From a checkpoint of a small mixture-of-experts model trained on Wikipedia: a variant of Muon for the experts.
Below are experts of layer 5 (counted from 0) of a mixture-of-experts language model. Rows are named router (the router's row for the expert), gate (a neuron's input weights, with its number), up (a neuron's input weights, with its number), down (a neuron's output weights, with its number) and show model dimensions 0-159. Each number is 128 + 32 x the weight over its row's rms, rounded and kept within 0 to 255. Numbers have three digits each.
Before each expert's rows: a language model's description of what the expert responds to. This comes from a sample of Wikipedia text that the model never trained on.

# expert 50
Consonant pieces h, l. Mid-word letters like h, l, an, ah, as in members-h-ip and transliterated names, plus word starts fl, ph, man.
router:102123100155091152190123135159126132146117097120101135162209068090101123187129147135130133133143113134187112123131139127074152126084114107092168168146156112115112164068117129149096113100110141148134138115139096105102098123103130068150127146153139097106135093150138202112150126088102136112099077136135114139186077083109148109127064143164080035128084119122059145078138134126152106144107118118112183113110157151110130037055142169104167106094144075097122172151075128061064079090134100
gate1:116147161107119084133118130140178152124134098084096099181162127123192058118101124103050099179097075079126148069110100125094176168099133163134167159119142138128122158130116187125107172183164151123120175112108166063174117162070103087203148118071167095103184110158085173157083118083124133058153105146129107118121140098129111118170111154101129099107109163168104181089162140134111155127141167131152177162105145091140077125135097110150126090105097174155105128183134175138151137134101083
up1:140201142126110114171123134136166178119131098122123118144149129113141090150106115107075161154045072101113184073148123118130131140144116123122119114109150058108105158165095162086090164210221183158172151167121102108184108117120070124162154085074137126121149056132140120119138118077120153138109134123088101127167091096145137108152118182102142071107088172128055171081134140088099107111170131126181121133141104130104148168119124136145146128090152153157095144149071144087165114160095056
down1:088111158190155054151095131085139128061122101146127160098080152162094146106116135143111121094192101187122129120141104134077107118146128076110099108159197077178134105151092127123170129133171151156115183117199184191105152146110143161094118177137136097138143147182127140127175088081128128196118125170132147132126093110121156120123099146102114221137146150112156171083144139118122149091165152145076147065088121152168147123186164144101143087134123079184150112110147148083158083164107109
gate2:112141141160132152105142111160140093167082119171171083153127124162155104135140152140111105137156113090110100168163116157100089108172152085110186121123084162132158148102088091187128071131105144162102174110132141161052113096066104103087105091135107121083165093191114135086113158098098141149106128136121173113176123111178075091065064097173145092136143093194111199137134181163108191063150116086073167142154161103100105134064110132109137125098090114099146092116089099135102131157111110
up2:123169170102178160088163138160128122038182157132139164070143089132145152120143089149116132118114095135119175116119165131170159129085086166085074132079126135100151100205151149119146095053141101093143073155127077167111146155181144120124103097115078126118078077113134151171143128138176139084156093127126133131110105123114174160173148158134125201143141141059172123110145115123156145071167156091148055078121123153145106121176111149116144132144072178100110130174152179125163110121135194
down2:119071100125132092099135101159191112117048152163127193123160122185109161144149163112142102083202100074126159092077187136163166096090119100089038117196135166130106117190124115111119087200128141083142093153150145113136092140126124126150084159130124160152119147141102082147153078135091028088135120136133112117149137151142126133134118175137145140172128094073116119132136110122086072181143088155132142119149119176141142191138162159102082130098128135120114098164158078127086104110097150
gate3:087133130131112152156094103140118104132176178119149121071105125116125094129137114159144129118175113101134128168148116066117146142163134069161112145125161093122094100111158134192101105140152160154134161095127099087134137115106181154151131172110070134148097122127096137069095124079112154169073132125126184153123188133160152075109114138090066113180097139158078077119157076151138172085102179151116112190111171142093154178122131159024152131125146119142018164196121113169114098101125103
up3:142069185115201193166120121141120162099127087107169186173086120130137166137081045138135082159099152168113096135140094126095125168095121180088137100126140082078134112137152190134160127126138128180148081151112089093126175051109154102101088119112111179157121145138140112127130087163156108049139145153089088142145110121052055118134110119171139130142112089161179147103126103112101139137148159156110178135138138099160136128117148131149132109120142099154159080092098200151160106157199151
down3:098088134122138156104159179222160094089179154160136128130103182081115121095124137122146156112127135126167126095138107121099043128199159114136098157132108125093132123114114130155111124109138135077118148141105124169151070126108124128152133171148110095113121102098135105164094108122102065080111152094134112091154165153174083169130159135127151141159129136163117130157127170135101151104037083195139065113163080097170136114195077090006138133131127148143127130103064178165105141127164149
gate4:123101118158101151126148140104110167119101115157094138116216095151080138115102178099117140061127113133163126111092170147124117179186106196053125157122126088134107108103123085124143061123121125107104132109152137129127154102168147150164086143218114128108188075178126149138176134130079150048137103183138145129133061122118123095171069124174088117182130130098107070131094152093153137118120076100117154122077124154122151131080140092112144087104147124151148185120046098106113145124084172
up4:099164108112164174094153164137153113115107115142071167127231125091115147114099178106154129074049139175147116158146166169179138124157096173110091140120140110124118141129093106139132121117143126139060165068161116173132170162138119127179077112180090145114180138154141111114120160122103156079124103114119138166153089081106126050130150098110118199132125103098137130090179126098062194097158100074143084167086146094142128134108091105135114131154124107143133178053079157102134108125125178
down4:133149119143113170060123178095189221121108139088071117152187110136161079133142151118101176141143080086131097126146101127124181125114113083092109123149143096129181135146097123121103131126199110121155118115156050134102153115149093155156150129135119162191181121179154158129104123132113159078153144156164137131118121085131097137161138132150119132113101122090159096079120149093151095091128168070072068148087162114093150060084171121190123140083158089203104160164120126093125111136125199

# expert 22
Name-initial syllables. Early syllables of proper names after a capital-letter start, such as S-tain-es, S-and-ra, plus place words like New, West, North.
router:111167136082073189162150129190100133095121093190115120159212119093077102122116152168100120085175103165144102109059095140111111150097137106138128118148158164080161131111082168114147104134149195090098131182107095129136119137153158161107075160171124120099136170128120165150185085137109146092169107137119122067140144150118167137102109152087070123133158126150078128160163138179115131158150163120163130117106134144052107116083176117125202178154167110117080177160107116121114124056123082
gate1:075153099141164105113161158102088171166121105163130154077100147129111128104101116181120123082135132155080124076135123161181121174096106111084155163173098155126179107128125118105181066171104138174166116151146132154151126135127122129140069084126104106100179000112156173210139149098147171088136136161133189095145132145143133131096059140068151168101174101174143158176132146162095109178152099080099132154088127112129109124117123107145123160107149143137156108113146109109152108105084099
up1:146172134126111123115103162108051089155101146079143079133155126086141164136148045148101105135123116128143147189096134152152172107170070157121139089106098102165188109134092106141116086156153120080174155169156141124107132067174180159139106131119083131135166142157168146133111143093146199154159153134118199119166124154186112129171164184139133140101125113171090126083101056169111111095127190128146096125052046168125093118074113103140141132103144122109089101096144181143129125119144086
down1:120157159173137131152092146128064041143142103139130109104127107162132163131152104139097145085128132127216139167098104151099056053189095152122106075109089116136160158111147091108162100161134121128132105163127104112126133078172124117039103168164181109113131160166112101107165114115144157134144164119090154136146132144187104093126130150159100132079133107089130118098141146188098175120102149077171082111126064122137161112159115149123137173110131054133101122119066087163062144058146166
gate2:186077161092134141184118127120135082070058166118103112151166130169145168119189151163198116112158082137137138190082147147126138124116172098137096119114114152143154126125147147093146112101172173107096148105150151070082146157140113165143153150160116158146084108127122121085158152134076083092117108138082135110209120132154135127124086163166075177119138154137098123171134222141090145162094136181117133067123171130150088113108080138060108129120105076158105110081128061146128109088144084
up2:115113183139102141125091092135164113178131131143103141150217148209095132127113114108143148090183067100173177157106130102098160192087140084153167182078080106143115121078143110147117174134135152155136150120146125116126152093156126138085127141141077123111163097142102070147149180144151154121113141127140157093159073115158107108123159082146083116136163058111088177175096170128145108092134168160149120025092114192132130063129125100151176079114125150161099119136157095107143148143167172
down2:125128103174084162144104146157177076097166115105142134154120125139136146141096117104118103151135099115134121162153082131189218089124126142135100151109142120161099134183149134095102131129152090142057167147102125129101136153167091100112179072188116115124129125131157177147154128160081103144136116111111148058137155109093179106137134121101149098167085111112108113118180160067167156074141085120140110057130155214063116123144084104090138158160109048138133117157158050175088081115174159
gate3:111110122089066103161185157164085199158202109187136079102122130131050178175124119114106168056113161142086120087153146066162105103117131162108152135137173110107129135194120181110137110121130181162135132119131122152170113133114110114142076164120120116111098072149115133157129104120085135140156113076094109156137113161135200144071123134126099139159147132154136155133151095158108181135153142096121090102055106098117117181057175109130225113155148120157110184101145134143133081106129115
up3:189111114144145116105108139088084101068059151139134143125124116128111109082134203176102150158164094159141141086091173144152100148100190182069118072155129127167081122129115186152115079151153155156132130129143131145128180098116120145152129130132123195082128157175154075074125117084156119095145079157170151106088121106145056124135122130128183170117102124127132089093092136122051146087099117083156131118098154101120116020172094139091105153102128186142155145120103095131149106127178166
down3:112096097112132144086105127120097134128107102083139126103188127107128148107109095149135164130167103081142125123149128131086186074080126153129148065051137133123106134168075116225089116098112140123141134114204104173115134090175114075178092108123060120116167160066139154138150042096190077096102135130111115139162073150134095081095108124129120156141097087117134110104132091129150087111152133180144140142144080133145162181130071077118136153107078106099136149060199142123113111135092101
gate4:141167080162138125141175094118154118130142142154080150121136153105121153110101107152092156079101112146120111193148183137116167140088164057129173083141135123146091080113096113117146131155118177090108117106092069144198133125147144117095163125162124122100148109127091146081133158149099109136165121073109130030153099114078178113121144131189098060115085086096078181154158191122121115132093084106156073154119126136145130066109108139148138124106157072117151163163182104186164111064168082
up4:104080088114126149156089077137136131136120097073124089094102138181097078090154124100124160125165132142153144119159129141142111119132148173125149061121097148190169188074146131142142135133108204119160185124105122179109121103051132138177156106146159120122076154202125172129092138100110089141124141127155077149120105118114070165120154141115181168131165156084187110112090167124151063153104153165141087104143157134085084147083131117109053150142120100084124063157121088053171147130095150
down4:063120125144091163114112150134186150082142098180142078128113092103143107097140135116126163110141178161182112077112114132148089113112079139117094106136073128143107216102132108171126099083110075132158137128102107124106124139102221121163131151109162180109048106092116138095080197157126131132104104193091118071169116140159056143116150123147129099112160172116194136160142115180103050151103104109146106139163067148134117165127132113133110171182094150122118109114062100140082129135113103

# expert 57
Word-ending suffix pieces. Final suffix pieces like -ar, -er, -or, -al, -ator, -ility that complete common nouns, such as libr-ar-ies, Mirr-or, parkin-son-ism.
router:096162130179131169190076148143116091143144074159157122139195144141074079140143154208124108091185112116147186113122124095073136144088154138101095177124097114100093148121147109136137119134129167143136078161104115086133066097164142080135101131207145076105099127114140160145158165079148120109150105093123122104161134116078171059075122098166117105159111119138074154087141117152075060114097124109148181111142134145055112103096100161116207158123137152149146159151091149088108141110083107
gate0:100128163145133133065086125117129137140124071130070121158125108168149157130120130134100089118087130087177140128119087178098153085150072166165141167143093174155112098126153193116145185098095138143131146172131118088084084142124128116144080076088085093118141125137123123129110163121170124090088072141137154088170190077095149122097124138150100101092083148066117113189142156134111147095152106226131104127082138164073144094146062122117167185158081158070155140214140120104140135145146106
up0:125095100153170155139072158086093110161142134128128176092152153120103154082084139105110068152115105119136101192139065172137089153130052119141126146135120123144128100154236126200157124134120043161170087167078129180110107153145129156126124101144109135120107172144129113166143106151124076147110112148140181129186140115130179154081090174155093101105098157138132121135143152157154196159073154152146172140098088146142175131116154126068164163139123137179177109177207126144135119138149128
down0:092102182130119090133052094126147125103135192127164155152192188127145175139108157117098109119141128145122183164124109159125158106156112138132154153156160173192149098080126142155174170179085112133113098101131156116194148133147167174099117139110118117115149126182140174139072146115149151135182130144137089054167118114103105127138196056135103098109132129094128098150120155177051163067075078126153119066097134164120103143164148144070156088158170142095140107145143090170128137179148162
gate1:133150131165087099149108080157121141178188152138103090143111123138046087115109129157133160097154166100123134144151145062101130106140188064088131154121111104102111086116146059154165116084197118159164096126132128198156167133141128154108170176115198102131111137174119169145190129129122088113169144169142104115063086125164087112157164121109110094144133080107108180074095135167083119153082134131165155121159145098037126084094080164142159149139097128142060157137129135112124136126086143
up1:142091164154116132083128162133118105108118119136113124139105170131133133153096128155143156093095078102150151119083119136205127111119134141177102124120134195102153093147093123100149160154128146115135110070080129053155082107066091120112108161138141054164135136135095183068144166164157144125123133134105094162198139103162076209138095106153173184064075104203154159165145152140174166129138095154058168092117171112149135105114091145102076077141127114114161127094163181131141105173121101
down1:070152073072144163063139131175166118118129089183120124175115073161060126086126141124211178172131074141127139153137097130049162165184191147108122128113164136196143125128143135185135160119132122074134055097089129113099122129113133120127118138143149174139115100139121155133138171155099138121126128098121127103139157118131196165159169124125095118050181187112160086111142027129092157099175101136104125112101131125118080151114094146125139112148100100114108138095146178106168118132090120
gate2:123099132119115140167148116123099127179164138130124164149139155186185128131097161130146118155131107175188125180122086088174132102111150173072100148060086128139099160141136134075113105099099158120101151124111113104119079140102154090131086114124105145157170175093136079089112108098130136158140067043132106092121106191078134088085117151067146103119188108111144103078099062134021113109165113157125110146125157137074132116134104103167132093142086126190104114138091125140180199111154160
up2:174167159185165178169145133117140102110081138138096099108139134165133106129090121178119125130096127160100066026148107043155107118124210169112141173114137113115145113093088115149123109160119151092135160129074112115095111091072112125123091136107157105207099132113153082157167113182153158073113125074159119177162113128135117108094187162136068064089111159072133136109098154127151099092083096075130105153126132122109082115163143132101162133151133090120082121161118153208107135140124112
down2:066132067135089187144129105126148169164122095108111127115116159156155115142106125082172116133062115121140182116203097144160172137154156129169066114105110128132161105127064098200123142195143135129145163127167114154089123113104084138090095164117142147151135131136176106137080137122142201076115156130149124147143099118112153169141133119154132209149141089118146167189128133054164159076097213144166093087152142150111183117171092119084105118144109090126140165127081075142144143135139187
gate3:091107112128122147179100097162102199104193093121143048129182126143094143113155128197075075077137117152142143046130075150148150143109146127155115169102097108101125096146149127110128185151094245117122143150147087144173160145133104114097171109138182119159198108102100116117165122169118122133128133131129132130134130177078168112101064137173081174115121176099075167138155115095110114144089137087100156119157122100096068112121101124171146164152099136148152143093103108121105102066125145
up3:116091137153148146153074103107091152110147122126110095111127135160077042166144096110108124127148138160074198099137172057176145093120172166119131123132098118043113142188132111175126181139152180090138149153149096092118150157131101135088159144152118146090117089102032092142176121126118112104148148110150110160111134102073136105099093117144102159091122116139120155066146098095088095142124126144165134148150130117082049096093095179078131106122136171098191132078083162180139110183142101
down3:131149083149165106122094121123110113112136158107143103119126192077169120165106026121149117134139151150114096150104108130162144119134180151128128099177106110160183125117118118121156154160114142086053141158153091121077108093142081155109144136136104131151114140057090119138144141100092153154141054089154117113108128103156110092115133091126134191140172128097185143139105032121154139115140120227049063121133151202058100151165177102128099083093137125126113138113134099168146164163097118